python train.py --d_shared_expert=128 --tie_embeddings=false --parallel_block=true --grad_clip=1.0 --warmup_steps=219 --seq_len=1024 --z_loss=0.0001
Below are experts of layer 6 (counted from 0) of a mixture-of-experts language model. Rows are named router (the router's row for the expert), gate (a neuron's input weights, with its number), up (a neuron's input weights, with its number) and show model dimensions 0-127. Each number is 128 + 32 x the weight over its row's rms, rounded and kept within 0 to 255. Numbers have three digits each.
Before each expert's rows: "gets" lists some tokens that make up at least twice as much of what it gets as of all text. This comes from a sample of Wikipedia text that the model never trained on. Tokens count by the router's weight.

# expert 42
gets: "g", "d", "t", "at", "k", "z"
router:133197150051119171073089151104094118188078148106095158119159069088156130147081090185114134142180154116093185166110195091125094086093130113097148161170172100129153176106109136136117133101143139113110113106100145126185102109168137105084139114193181189128078125137129102150184149138137136100139105132106146160064163132143122117080110190119107139096092084118131168120167119145160157129118
gate0:101119133160113084146119128072199155176164108119148158137142071178131110175124141143087081125095117102114109123095116149111069151072111079148102098139078115110156163146110011127118108096106125152087119127125128167085156129093168102081159070122137118121122205162156028116069128141120127109117133159155085131131139121150166147131160122083134134087170144118088155177146135157124168155162
up0:118112107105128131130137134156130119178131181110154091110113131131139119128109143144146145113133068147158169159138133069163152113191132141143111136114148072152124127123153198123078168139134088084144154088076052083141103216139093140138173100080185102109156073125128185091157125018157118195116137163075162149155090132115189120117130087086138145109092143134145118146102150122089100137085
gate1:163173104121075117107124118135080153149166069096168105162073166132116141134093189122140073155114125093159139122067107090100068125192101161130152165117132081084176155139137120107151196171129097128130101118085115085131096118132177117120205087142115127116067106113097083134092127132163087140103095124166145117099141131135118124153147122013133092139155131091104135084152165150134140199126
up1:115169162148154106091105165148081114104087157125151148082139105167131075144097119153139110162097112101205143212108088150143128094115136084132138131126135127132146211154161105120187119172118177074182214097113061135099138101153106136103122130132119140111119128097134103115126163166126061116117157136187180176113137114168105187056137080148094116167099174161092134113149135142144166137112
gate2:201142113173150130107139113091088125159147097144102176093154119122105085126073092139154134151124156107160095168147197119105124145127131157150123127137082084155181078130151129084170132197210079139157106163024147120132141092120175094139120098148136157082111147089137120136125083119116112107156073166095103129138087101201161112075090143129095116089127147082104125168112132162094142172165
up2:149130084151136055105139086116169141101125137073101155147143098163101157163108140172157095098185122117221137110148095145141047173130111122125129137131119120121127137127119153105079147050147158101110168132137116133101164156110173160109115116185122168165154187175126114142125160094130132134162109123105133035133096061129139123099113137101193103069136164149111122175090125150186092184170
gate3:105118105103110091102126143127150088140144105148096145154117121072075117119143105150160127133120032135183176082130067119070105146149196164157059050137120169143118105119104099118116172108109086094153191088115104123107087090078128087145120106100128132167101113070077110123153111109124132087142084111143127096153088127131166084113083128045093163160141110167177094148091137103091125109128
up3:131154145148141178089087158120138124138152148204154093138214126115125146079175123148128107160135151189126109098082148097088188139111090169111101161125115110102135144062069100107172102104161050122163133115127119129187179137090086096092079128138144096108148171105166106110123098109062161071122124173119105166089192128087139172097128116192123149172135124167138152127138118145100112133089
gate4:129098100107133064132085137118199137102179150173148099215138120145148162103110152144219106114183172144128172105110151084135056151117141113129079128107118189155098165130172113124143051091149067111147191101161124129072149111088159149096164075143133134130124122096129083090124120134103164138147157164142071155091128133097166150122134144178152156071114092140150130142126144120174111105154
up4:239080182101164152109153080122120114116097127120164091138125088216102111093163104109130147119148110102091115117113093189124121180151189090151126140090095138201099124049167110095113122149126118167180147153093066142170138185102075143187152115113158110117135164145135109144161078159128164125121142099116126163132164166107150157091111164146156144172134086103109103117115095111122123092143
gate5:145114153116156129081089158066136081113092092119120142128150126087136083105069136145133127122146097101125107131157118142131086118145170122119085100113113096159134119064138072120172126124118118095173170114100124144143176102128151116161203134150140144097074132112142155150167109112145102085124122148158090082095111126135130135015031104143140146104164117110141037054145165087078164163169
up5:103145186147104091150128137110059152112138157133121159088078181139125154120158156154070089112178134150097150151118091151119074144179143113103151108104067153106156132102141126095179117163143122217151152185106114113179127079177118111102178180168161124118105126084092153180162080106112091129124187135143111064079125176118113107120188164079127127117148157136171136101106125098137164071138
gate6:092150162127154161162091116161115193150130131205120102170084079105126138127174164141119052121100107091115092103111068108117098158103193169083052168097106127082106110165120093119132130102110110094167158142150145105129156131162086108156053152132077146156148089147139156141130069190128104133154099170122036155131164069114122129143114161120171120092152133106162108101139133120091151125150
up6:084135119143110109130152104141132198131155166122128136151079144148124161179081129110189197136154104113093191128168077123173156135115091085102132094093154116107146146190170135093101078110158115149121146200160139177088118061143086107111134101118175191148143089164134162156090161106112138121102143175135156160130090139073121067136163159172134129052125184143087124165136088116119117161116
gate7:123132167117109098121117113145147181143172147079084175142163122116123157168103061130104100124088128208119129142151131164099164085129120067143158087077094148078144177169059130086150128146086122083117133184101089158106152118136092130150099097078145183074105110132095123134132105170138115148065142159121155103155139075138137096177145109097141169098118101145220107109099045114137128134139
up7:186082128160175134114077138125107131157111182136142135122110078140169143129132149096177122153122092093130166123109116127135133120109142074129101152150140108099133116220147114142071089142157104121152115137113149114107106157144130075120081146141094084187146126103142136010121152115149104109101145140105068167148147169094061151109095146169134132136116116025114085155090158105081098206134
gate8:110134086149158129142108000097137173115152111126119151160086116117125196141141135103132088168115133113067117145141179136121133156110129128124107138104160089135176135181103116153183096136144104088116143068062154168125146188119132123058178134127115150133126149147154155076124101147162150102085097136177061127160099168091135116124119136180130125072153137037104123137131160133125100142095
up8:170128108109099160150088170147161103137109138182151164073133153116131097161106101136124112099146136086145187063144104123118093096129151095138181096191082164051099109078189170133158116110098123142085146109172096058133104057154137114127099109095177093106136080038094049095114145114146143109161142117113137100137132162187105137152158075122151118165134163125102137143134162120132137089141
gate9:079135169149064167187093089131100112133068100137116085098091136102111110151189146174127131144166131142169156144100113119161132114112159121128119158158064181102117093099119134153128172148133132080133062115145118117152135127155156139161071139165079058081108096087187114168118079104157082091159135136097098074126113103132153148126094117169137114132140098214168111125089153143173168068085
up9:108125074113130074143116115128183121120103088173159175137167101120079118083133132113108125160152133090141158153167063126138066111123189088054119167065109215137110087114139175186110119095123132087142066145126121099151163110100167160144100101152128089159133147149114146122124158087126086131144160129081137152116088128096138159073076103179150124147166165165052176141144152118129154103170
gate10:168102104144101110172107173191185141128147096110172127155128167082061110112113087131137130126127165126119109090139148179131151117132192144140085108106140188182084152084127146128078093176089127071124120142146090216125135159147142166158139096155134159139079138128110154145100140187121140142121131148120115205136110121140143215142040090116162172157136196143124125144106147156152148164153
up10:185140163101082150090216147062097064112115122123119160128210049105149110088136166075072131114116103077153133151132100113091130124097106103115088150108125170128118179108148072085134145105106096133142115136172137135143145117117140124081134125156167089119108126174121152169126136121124181102170140157120161112134072135164137097087144099105087138149151092193136123103154093041172122160175
gate11:085099070138177110096102104074145082119112137131093116113147144141092097150042219154141105188111074134127143106107138101117130118077135100109110131118157096150149161107121148143105115142139153170115187086067149113169148095115109131147155149104174190121113076098150119172098072120126101158113140137070131193164111156094122153147137108116081149060127065172134121132105155151198179155121
up11:132164181140150071135124102117118129142093115197123094141126108082125167093146066129150175039077141122163079108193122144133112138114140151119134081145130180096097109132127148154062104132152187088126097143135113126156105179116064233137096118102097131172185147133087101153125083137177140155124134115122161145151134076122128117043139140139134147154170174168117136170159136101124133157103
gate12:130033169114084107100088172115080102105094128112142206148098154109158154121118104116110148123169082112119143135125141098175140122170125125175036138111112167084133165169139101136176117123137082144112088064082100156089117064100125171077164137147166123139082158110079108065103084186090144127142142099148126149174126175133122122113087132121189098153158103153109114092147114118096095130162
up12:231195195103133129129109148100149156157152127143088107147144180115139145123153148131113083106148119147121103108118147125121164123089086150154096097151122139083129144133141178078156168100135078157131115158166140151077149118194082126132103112096129132097067110130190133136093127062141159069115147172125134094144124058112089154077157159169149087105080090141122082131128119064140151110047
gate13:144096106122145144072110138138109087147117139125141131154168127128173115133123196111089129117074159095119110103139116113148191089086104108127089129091158089099122176118125149120142119057116099097130129187150124111124109091143140196125125080132155111162096222089166138116083127172120146101141154149160120068134097065121108118076071123122124164177134071128134205105113143105140027121190
up13:143169093110098108151196088114123120140140122128054102123160122024079160123129162128153122049162117134203075139133144145156073093080144140139144157147130155145114131151127114161134166163200163107163099083097148104134160125086116087123188134140108169157141151163144147120148139142155190103078150142123124119152156125146152154120107174091110134105089080211077123160145084152110081115130
gate14:076180133081108110097186124125132183134062100176157189127137157169113127105183132130153121189157049134119129163140072160140081158107136091106076147052138167087139174108147162147145136135107108148144065127145120087101114150139105119092174130138119141120104056125119147093123098103150092132113184122048149138145078134127177172094158160100134148097181099145095131146172129116101111105157
up14:105141155115187131151206108120124117133115141148119138172126097103160110100128088132134121112164136171128103133105127117109052113154131093117152179116078193086157139125084147112080067172132139064138133166076182145070188175080133104057102113101179071147065129125098123132156128127131098125065124108074118171053127112090125126109096157145102176127110091140099113156151118141145122070106
gate15:129162076136099116140118123154120169133198115091129163176128167135121062123100136171115111166099145167142159148168159115148130105153168098079105090118102158132145200180118153094224136094146096143118172134083110161102186141158154136118157118144186138116077090151103151169110128150126114124079160150195142108152058124087181129090091108093121182154170162119201114116118115128178124106147
up15:169147137121103051119139139074082153136150141037128136149183090135097121176138158144128094126136106125114089132173187164125108156194165113098107163123143135196120180116161134088147165084129099172114085165158130187091089152099114113118172143144109183134108060146092130140104130149101129125102128133113165181115102083067147169115119119076147072151156134055110143127132102183158167144116
gate16:127198100130143129184103107105157171168102069134135107159106103128074093117139105099071110182117138158117144112137147139106165156157151158145092137097120168129134198187114155129146175095146103131136037179190147144120183174169152120071123115145137120131110131148148181180153126136097087151072112103184085123130116130111087079127100081127101093154110193127113139060122153137185148124093
up16:100115155170049081181112119132100152142105118105104154097136159151070131161092103157080115121102132148153126145135159130143155098196144053117074136171116164134089153170168092101110140185123148089107120122172132195079103149148092079103106167139092188121148153140092168100100153128070126166092171159098147090159119131107173119071086127160111155183100114106193106121142077123095152115138
gate17:171170054175146143099165135124121136082115082143147121150113129165083194117155133119137093196143142091107110159090129160112112089126105118103100154150162133103150085115124133157149140091098110197171160124115094134143148073124072131108104139085106160105100165108149143147097160142086077110060140168038151203097113173085166094173128117125136158132129126145136076072136167171139184096125
up17:077133155140175131138176111144105123175052091104145152103111142150171164146134097145097147127130114101116148129152115097115086098099132102158182148128098111079150185174123164111108100170130110142144092074085126113118077074070171175114095123150193065124133158099151145124149086066153105197138111076099133091133102134119174089094116097103132121175204191132137087141143187101123098156109
gate18:126111168165104094191140100181129119145157059119111127115140176161113117117151135113125100126107102142145142060188125154060097118172163123156153151153096239142123102145132144096075132109112120119115064127118161149097140126043100148175097109179102160158121113081078150155147126177119181104103160148103187133150133091131103170114109110059136092117149070133087098160158090145132127145153
up18:144109073137167170133114181137167150135161167105143124083150118084145104117139153135128097189094128137089087180074134191153122129162111076175127091123171096068102129117123082059174137083148132150122159128147113127151173092149121120183106141084150135115161161114123043165081105118126135154148146132141103181114165130077192093155165100132122155193133194115183099143107148110145165132074
gate19:109142113131101119126119148173083087129094132114136148154061132133101117112018119102146129125196076065191124127114144131140152129089108196119136156113111119102129090133175127145196145165110086111163150179059154162120143069156141088053163103120113089137111118074104179165140131100099137109081075148116129133132169175156109077132098116129145130124136125171111086111163174101151075132095
up19:092112120171084074070101121123138160160214098109150131093143103153130089096185085138086069133108154107125083121138180120106110104095155089111126146134135070161174073147094174172150129182167143136105162081177064141112118109128136116201125158170144101125136168180092169080119143145139172116145109099124121045133086115112127149083169088102125101100171130100130140127092168096105139127113
gate20:122132102105189089168150081094069061140120106137109076160134150118134121097165121111116057160150145115067123136107138085127125123103106081165195157147097164114089108142145092157137180142083181119127197127093167121182167118115154121090118169145079157085127166158144131152158149137117068106107045111080130101096114079135142131131122136130168175152123130099140113107173063162188100103107
up20:146106104141114149089100137183140104110127186126144162066128089108099141159133093153155117141193153087132144114195156171111168143177099161154127189153135156171153107103140136139127109160119132138141069084096131196136160170133187151082172141182177138148086055131130126088139138155153110143203138092109119160116103193175081133114189120119112085138095132130175133111107116155160166071157
gate21:109089109120099074141127124120116100124143134196144103175154099157153107160114141159181139153079121131103110121114160201142159136133198111123124122110117171087181139141104156165126109068129127063128147203160114111120103220084085152094143144182152167170106139150111149077078170185141139088139143166118071111171156127118131168089114177128173079115165183154082136152104130098114136144108
up21:130104174153168109138171137138108135105153117063144110086124148161095099115097117135131065193146135124149143171137110110139159128186135107206111085160141153176063130172132100097154145131130182184116092121136090099115130124167147164120114076142083142060120091154145097147172087111115106174059059040152116175162117158138135123103131150104136156120132156081165099127112113141109196113180
gate22:146084154094132103126135158112106187114105122151117163183143171081137157110131134101122064170111134120116155087090087123126124143142166169158135147092113107106098169105101108111149181104128077111128110116080123138106135139102160079165172100093128122091143099065162163049119151123131145065140061103139114106155152111058201135169039075123154101096189143118118116149097131140059171134145
up22:157087142085117113145158202138102136143106166147123184124128145165213142113082121097134137109114065091146173106120149125155099130132173104099075147188149142137135221164136132156088076095098141171077104096118147193127044074153098087135136169119167106147145135171063080133156128157121151111151103096123136113135135108117131089113091120112108158152098154103127146067109129101056118139095
gate23:102116142092207091100081115141068145038123067138107144167073178092151150132190149108143133157099140133076139119067117164118053149145093104164155139160114107151095102064134099061157094135089130135118173102140102197107113116120124104149166093138108115141069069185128066107125123160110128152106112132106118128121155165162110096104161087114113145114145178133122109060119093127118132133133
up23:123134159152155144186123095132145125149134191076145155126135112083084167137117131132157075158170136129136080124183098096121126110159187087149117143080146134053055157158159140181114144122161126136111131142074092078127179124128117134124120140072111113098164129053119206110093120135126054114228161113148148135165170112156128123160065131145150134133146143133101161174079166149134125146162
gate24:094146134147097153132148127116121113118118116112078126176092152107077153081092116151108157110176116171190102128165126152098159133125112176110111152164114137099128130083128185149116110140094110171145137121104156195148128125095151093085116141175095078092112080206088114152126138128215111135127112149082122166142133177098157136176057137120105167094186127095173124135171082178216115122184
up24:110152177122122145154156102127097119184147092126082091117106145152078156099087109127086148132153145163120118066177092143110139128164165129151129152157131111054173142162093147201077027223122156144077135114172136148121108112140155130110102124141066092110145158128083162136119113072181118127115105093073118150179120107147074102120173130136120181178102105102129128089176155140108112111146
gate25:106068105099135111146078184102156133172105148184161153149155152034091123111123122121077135167106168157085104111105126099077127130185085101092157072091068133069139115083052185114143138120133097094096165131118089108100127179118128142148139133045143124143136145129133117142130092136123073108120108122137130155138112116089101150089162098118069189104163132125157069109093125166108178113100
up25:169169122157107106099177044122146147104117157181172086124121174128143124150146119108119195179091107151071195153123089185133173106188171068167116120123186084115212092093110154100125120152133108125141169065129162104141161127134138140131136147103125177178106095154107157135115150112131086053108115107161107110150080173090117120156124124120142132081157121117159106121141151099121145199122
gate26:137078087103145126113158136105180063155176091119130115148049138134116111074099137159159173149145121078192139143135114120172107113080147118100094101099102153130089104082164083097114101154079093131111155159160135160144056092060124165101146084090114112119109121130147145081154092122165188140094127124137117162146119184100184135093176163135143171170180151162155116202147132085166107117132
up26:119161099097153149140105089083155196139104133133145172168170098158112181135165099103169121143142140148133129146109135146148108101134158118166142102074165089082188116123091147154255116169189047139124146128092139097080133124155138092162149190083129124115124101092147121093047173143100103140097128121177138150097104104148125120118112080091113125141154163077142097125142169109134085135101
gate27:109121124148125145135133157119088123156121173095107147173110107100194147100127112092063171145097086082143188147110119169075168148086125141146100118117129137129129097167131122117117201157120102140116108137162057170176121098105096122147159105147109203177092181164110126164172122164146122094084059157126042072123112108130153128114096122099142193196111129149127150147120086108149100163194
up27:087141189147139185170161107146151152119193153107117145145133161110104173127110102153149122085110146138118119054151155132124128114124149144132138096117083133114090115162117123072134032143131178058119117171089174176152141167107116173064108085111088123126149131095071222169123128150111184123128100091144143088117107104105163099098076154081177162156133103165141184128170130145117162123140
gate28:161137125147120181126149104065118161104117110142116123124096138124133117168092149139104123078166131120111115158034205117088114108108095153114147123146129119144108166114113105140111092063074081054180163168115124136121130078180108160120116071168141177135064146113148063146125121155135111142113113178059076192119135125143185111060158137118094144079097124114110096143116165090088107170126
up28:124132187151091124129141137074155137136162064138145166137147130176120110147161099108145094125102131140128110134136088191120157126163136077175128126115180119069147159110129096100107192142143237143098131128181082126095114150090142143156116152118087145083155170175144193194139147112070161068140185086152157080146173182196106147112128135136161155138142138127148141098150086130149110085143
gate29:105108156097100091124144143158123157129084091118145134143093191076070095199112116082114119131137151080078145129112129089165144145110069098163174179154130091098162138133098134118168171122050114103097114112167135117123140070130171099116155119171031123165100112073069154168128164062111121176095111076105151131153068122127149124074130159100158105148117128123147135129130143177082136140168
up29:073183087148146116134147146173133187191136192126101085170135131151123150106123142118083138114133137107161094107123147104175170072091102132108121146118171108108149162148134137112145109142149106137199151099114045109088134114156095089142060141133088104150099081151125115140116127113172212147121163136110083129188105142165150101128106107158086151111142062149085136181120120129076049121065
gate30:126126159110155116104159063129123085168094117113142111169146121147127187165161118119144084138151130095147126133102177140160142094135155094182107121120126157125081127115136075117177150141084113138103158081094138151145156154161159092057090120165164159136096169089145115112064165161165194097140071115142081120093125039175099123090100087114120145057111090061146141171130091074140131085158
up30:099130100103119167110097131096184150113185150141051099180140108123142127108125161190147151097118144130123167110113094115105108177046086153060167115107119109069064092168155114100135085136163138139111150179156132137044161146094132119090135100139099161119176127141171124150066153130096110130149149122068115132115173169088089078111108182057147102120174149138128142121122122105186156127136
gate31:140080185139093103123135081161096160137104121163184134147143156132157080138081133082125161175132128126123112115128131152165117126136109074123121131117123146063175144123151107151156093100095154075121099124069135175068182074095114172082195153106171176125119110103163146141145145102079085095119108159146153099195060180120203118077131093116123155140178096143140113093104194110162121124101
up31:092135101142141145112063136098124113098125164123126137113110075103103128097143085214095110115123147107121107132151112051141161144108121191106103103148104138148109117156109076144083103147154146193134126092153141136175160098094164151103068066093092063131103120182147080150142137096112159162175078083083157183127098096108089118198093103135086143136120078089125158149180131178098087109127
gate32:118167117155170091102039124147164145137131092165107087168118109148152093121097180093095135233096092116117129157100162116111135101141129098169138134132120146089108136147133093170102148075146067138140156138116125150095137148174116157126196067178160186144054159116132127142112128155098097131116178141055110173203113131117141122123131120162121119162089109171086109107084109163158162151079
up32:108131144170122124122172074098162135144122144143099135118129174103123129110161125124119066118156099155110115164071130142128157136132119142043121114114164113223064151128107117107126146141168119099157144149083097115098145097088144127186127076141134088140119126152127115124083096112121150149107114061174134141125164123131179076033051147139140173082143112232127105161113131094166156164180
gate33:117118088138071147124138148154127140124125146223151164180133180074143123159141125138100097160133083103147098127096137152098062148129107128186124151129184156072126180065098118131141136094083100118110153116145120161112173112166086133112148167168113135142064180145125186088112166162128155096147153198100110151120133103116147110170113117099159110100149107094114155078106186120131046162055
up33:116199116140117099155096127119148117138070143146091128097126137185163084057098104144119122171050120156159106176088158135117098136088155187051185156142113116145137085110125172135112117180150113139169136172093150072119123161125147125151127164123193113107135107139148151095134140077130118103181157088143097158108145122089183077195102108152075138124118132140163133177169145103150079072175
gate34:126106150128123046097128162128115127060077092123120110137102082092112128121094123131136159170153116098145119158148079144106175127140096113166081136169130107114114161114132117134126135116112192120133079068129123210148105156134204125096140115137152214116104091120078216144150139129174146124152121182154124148148108117110154143049110107146089144140115073189120103121115147163204143169182
up34:174142098179137133140141123127143174151183137157170110146119180183054084142088128161122104112106110139133102153180092148158145141155198099043084122125109161170141149129139080120143104160111106133121092161126125129104131115162042138140129088111175117126144126102182056149069127135083125133056133088105187134160159148099138132194135144124179058128153162136171095128100113115102134086119
gate35:184097125132123117081104158157152119164167125176106125177162164134171114090131115172165066123119139127191111083129093194116108156130112085129130101120084146118124140109092088090113170150136083122094117106120121232084136089091075088126112159107129171104093159156127146080156106173111169099154139206129098208108115140127135143139161089084125127093130197069104124101100100138150097146111
up35:083063131168119136192125126140099108066137062087108113138143136108128105165144150100080114176093184167139080139076093129135036165131149130138141131141121154107137127140113149168170138118111155138105090108077095174168120078143123121113186147110146106093095162131075034121151145148136091115140113171170122142119104118130082124220170120066084112133142099116146109077123164133182128127115
gate36:141148115183188118133099116125137159126114108178113139114105099104074090150125133120140118146120119080135134109074149143080096093125104155150130176137113140163111176099106077112141149183124043130143143145092101124125141160172148149091132118162134101163096112147225088159114152155153163164094075220126072092088124170151123062171138136113047135131135121078087104160140107151196151120138
up36:115126121170106126079104149096167145170180112138129148134161089144165142143071162102104203161079134144227143152175110150133156179135131125117094120132158126097132132120128194095177130119159139107114164139092188155056170118141130133100089191129159115120156126109081193172104140148076117133133129110208134126160122144115110140083079111130136125175133140207185144104137165131132093156078
gate37:081095166154132173106148134174182139085107037165142078167144156091112159152136175089121132121184103136080120135127044129141143119167112107062126146086126158104135146138136092131149096163099100053147115080111157154131102124145173174144140069121114177086114119117126115119144122123100110128060116144146138107186076129096182108066152128095159161103152121080147128125127138106157182192163
up37:158108149093157109157152105086139174079101117129130168132145065170160102107136182128144138159081105085138164121077097142140125146078187139156070123159050126128077144151136145126135113137111180155097168114128126124094130146068138114155175117093105103130110115151119129071123101104189145125080149146198189180116134097136112130154180097111183130139144185118094165105140185084191195115104
gate38:139077192120117105140105198105146128180142137150125166116140143120152117190148178115158136177137083107163145179080214106153187142110187128142116136113139110151164150056132103160083185154103147073116122155149114128142123095148162135114150143202111213121124154114170111116147068162144118126101112154116172150157142113146112160069063119105163142147139109155154126121116079164131059137153
up38:150109079118130097133125111172192159105201145109168125113123149090103060074184142103117150114145199138119109105140130157111122148142140137099097123080160120090128135119132074054097069119121193126108193174140143065126097146107125148111103052121172131159153100164055151125115159199115067097156148181166139140139122144119152095112117139149150121107167169160154098088108136134086135161105
gate39:096139139109138141180119073098143119033116087101131103129134172130081072134124124078107152210190093096108124179084103155142140115159122170120081135132123118115073133128140114147137104188146158105153150125139156218179172126160126114111165100128078122115095106124096159201146129092154097170156141165127135145136068102139128132122135160201129127155104073200107109125103107123143168093094
up39:177082220142134110120166197165151162179156129119081176116169122094100166093119188151152104104129187143104135118153132145131134098113161140110101100099162129168149127139116168160096191082133129158136077144184073157153121136058109171134120142077127115143134098128122169104150097111097099090153104093128136130133172130115150140132108099079151088136204074181128115146082158137056179133133
gate40:122146111163160124121118142170123142100102128148105125157098121196098115083083163116163118171116114067105106138134141154169083045070145155106124083117140183086150096069140113139134142118079141122099183122114095095098135135162038078114165130113155077080099085139100136205145154109090171131125189141135128162170081185091165118114106120151157173104149118178118122114107145150159154189130
up40:148132137122160082073138089091135101125133165162098103143085123101165147138076131143134136133113114123161080135133151157090104164032060163097132170100101158159067136154193134180095145104120119122132088105191065067131106213088128104141110112093212107123119130119129132073132084179145165161124135119119104067146132155158097110133124136146204133153131122144111128088126101177154139118097
gate41:119133134130119103107087141128162116097137135119087123124085141127047043115186154131106094116111126068165156071137136131040169148102126087140108105130076122172104086070054106113136105122116144166112154192088104099157164069148132119120083165138164147117133098113079183132133150135143116104140142134134130098131173160192145136083121149129111135154113106175093109093080101143192093103201
up41:114115106109153142119140130104187084094116105177107121155127126068137159102119229137147139132099101126148128066154140125134134160070108163108105127150176109110041128069132091164087101126157160168156142160124189127131161059151171092142164094119104142149087150142165073164076119181175152087154135100144106140131106163135112145148188155138166171136087089087116141128123146129189096069107
gate42:148159104143049095138094109117152125115110140174149126100083113092118113197177115122068121198077133145063107176088152189120098110158161122176192129129153129063187140117094118116094178141124181115122072133142086170117098117135113170156124149172131095137089169164115153154102163182137100127107102118146098133145095116107157133072188136121054139109113156119114128150077168106115173133142
up42:153091103123093047088127124143171125160136116085157104177185146129156148105117096125148104127154143101114100102138145102167189104199097100103113119104165126150156141146116070144133155126174142181125139079089100151159079172150199129137154131158081109150108198088119136142110124119122192213107118141178120167138088138120105159157146057154142149147121025129129124083122163127110100113141
gate43:115135152149212106107131132156125086115108105098152143139135168081117119126173079153115059186126104073100112139143152138107102115128070165067103096107078153146141124141069136122159108083102167046143096099137151164155107062124115174167113119150126111145111126127073087145120114123145098119095132155108124101120045115067155165061101094118155184123121140150124125178142175187165156138181
up43:127145174126117084077153118154091112114100130077148108192159125113160098087144102120132109159114145146132131116170103131154092161206085129087112121173136140070158169183136125144147108092121158157103132096157149142141110130217125149169174124176153110128127137155091189169107115105111041097121164103105125064116092062093106134075141107107140118169096125167189163156100127127174171163178
gate44:150116139119254085126125127087165127168188151139119086200122083121125122121168100113202106113138096154131129142106114151106147110115112100154108094111099188120036134186136146083110172115129129163087127116124109194131070132161130151128086139156157105095111149141146093144125112130146159129135150163156046137146132059146136106121073140168133184148147153159152081091111117141112147075100
up44:124102149137107133118133213123151114102105125104106219069129149161174140084113142130110166153084133040129125149128127138084125097144153136104171106187089083133134118126089114096144120112118131134121183096091103133120136099144119137133182146128121091173118143099131109161130169160139120124143127152193151116137079128135195142113123098202153171098108216164116142155159164128135046154220
gate45:137118124141155136137145124151097163154155094126126114151144172147122096209108091103100121101117136142050127138134147147076088177155080118137134177091123140172105147125078134140156201152114171090094085103043101145085139131108177136146139053123073167136104102140122196101157149186154090132076103129067110092150117073131153123131097172110160117126133052070144130135122152129073114156123
up45:152098134129112144166126173160103137148111139122117135137131135151125092139188135134083096177077110162148151086135066076120125182075136163111134113126088158092079120101062141045115067143119140113111142154144120087124125072167182093190145233154119125113144137147135150118114133086110113113169102148111098111149162070173162125162181120078100135110107164170107085175075108078146138097108
gate46:129155178104114185169116138141194163126120133144178147131116138087080123151152111155132137125180117096084137158114174101128111174090159157192059152098104176133067128139134159113162074149134033078186118128130122144152183058138142117124122105158109151155106177076119087178081121134100114101135180130103111132131121121102102155072143117104134163177118135179118058106128117131143184157155
up46:144116084158129119195138087162140176120123140177169134096058113150129125109132148084142158132104116108088113147169092132140158080141122127112047169122088131149143145152145098156106134155106116163150149212094128077121143084110096163108201102039151139125169093110145149145122078089111124124087104113132088197152165156113151135169166151116104186161141104154147175137079109189153072156143
gate47:112117160106113136120141120162095170098135140146147104157144163135123145169112141138108123173130126120102081125094143135135167153124108123116167148125121072132185139126180093125154115139159127166086163140142123131145135123167084105174142107110151159171100126162074070178075123154192139137049124177123118199179076105072113153095127116166138097199123075124132072085128233123082080136185
up47:126115168139067112214101136146159192149168108109174204140118136098122157109125112099121141117105134164145175135131141084141109107201200077199127151140130123143135125113152133108150131132108156098064128166085134178090124118155157188137149162144141144163129114174122190146135112134159102059104120108146154115090134121163198113113131132116144177193111114134169135171092179122167076181151
gate48:076151086092099123115101147155136085115108129120122139173098189136119140074158089162175157131113116134096133098131085143142092101101089181087129079108084104095076115095120093160125142154098123145137167136118148101154091098151133134119135086078161119096055093121129106146146060181143128124181139114107126179100083177063150069134099126145127150130171130147122057095113196144229158143115
up48:101114191085117133149109143149105105160135131102105113150139116104121166144127131201122120113085121158141142099097125124154091165115144135137097142135155174159090178091083082140106140066098149106130112129095125141182059154210150153127063126137139155139095117232177089185171129189121136120165083176161127152076079140149156104075116168093125102090129156095147086116110106093187151143143
gate49:127092136118089174102111128179112188129125101180139092207118106132125134174075098093170149128128143126110085120136115121153211084079116094173141151114137165081086163083140111131140090073128120111115075135125128146093158164131120153059144122064160145162116122111167185165136102152055153103111128143145116131137075164090114134197100075147133095137165098182164183165133165139133093136108
up49:141174180130112126110101132108118120151106088125150155123124121135176136067124135177086156171082125115134178150143083153169168078116179144064132057160057099126174096164159096142117143175124175098076176143116162136176172113150133156095089122091162162149160084127085158116061110116104151067123126122169174150179097136119124120082079121125190159176157146112108093122120113155132127153182
gate50:095152099140120122120174110120179127089170153134156149077137106131102158098166101138146098206094132044124142103159111182093144081200163136167131148172147088101127139083107041166090117089132099119129126107109155146110176100127099137101110104178198120065153093168100164084104162168133143099134111101174105171111103125086085123093104098143180114098135162096147116178086113144127108106157
up50:183107162090145129106109096129105135081175135090153109129123129109133126103110155174152159107174114140141106092155090140073122179153080101112152131106150150134111173141162168131179115132123115061130133088087157155082132142175131151060135051153129046176132108142104132126128122102125100135059168143141178086120130079168159168130212140065177096089120103155100151154174127161111162185112
gate51:112133143183136119128121127153070125133114170118131132131172077169082090109099148137169126196093104100164063092125143228091150119141119111192095151110135117157129117103165099074193089133114171141174124170072151174125123117175140150139074142177176173107078147131162166146141149152126135116198117155089106112126133090101114116151101175107155160145115072120126174131126149141193078129159
up51:149157144126139062036153117091129153097185117150129117164141136071140107107135101162163144099117103103134081044135126178101124138156160147176173108158074094124149160184123155179124130111136166165113131107116121128128163125132147120111158144082133107145110153138088100146129138155140188125143104057107118113113118146156125107092142147133119133174080098149076108105109165218168128005121
gate52:113123107191181078159156074162106202149179115108139139113131152133128098124184126115158127102118113201111145139106116151124114120172101124153144142083112208125129140169089102136167141119111063126157108137096142171138116112130178191085158093168147092163070139151167114115129149137175080167088080150172105133121112151086125096116123138088143132118222095123204093150167142162155156138162
up52:144111127112188166098183140130118109183107181114174102170141086135173125135148105137174123106119167190125122143124137111156113119085166086131077117107132101111138097108114125130171089140121111129116090084152129179144097173107064078101158099141169204085149092189149074086139192138086175148110109157178109157102138128159098188152127139109103166087160121059164093101157148133089151073116
gate53:107111152146127102136136117160094141159073104111127143118110199176131109126093090123123100153129138140125110092090131154127085094147146149114097083177127124117168145119140142219148185116106157077056106150068149150123175125140144097071210092105153152190093128101165166185134147169151111133142093122099106080143098104079109166135049100128156126137106191141126146161092190142151162076122
up53:162153122150147069123127170159154122149115098157106101131074132107105175126192136180123107133098167127114118071110145128183164074164098065136130162144154123129190155127083143169104063120159052097158158127160170107129138096154142166106116082177124115165070169158105126183091137110151100088113180085110106104138076147083147159124162118122102171170145078131118125131199181142121082149122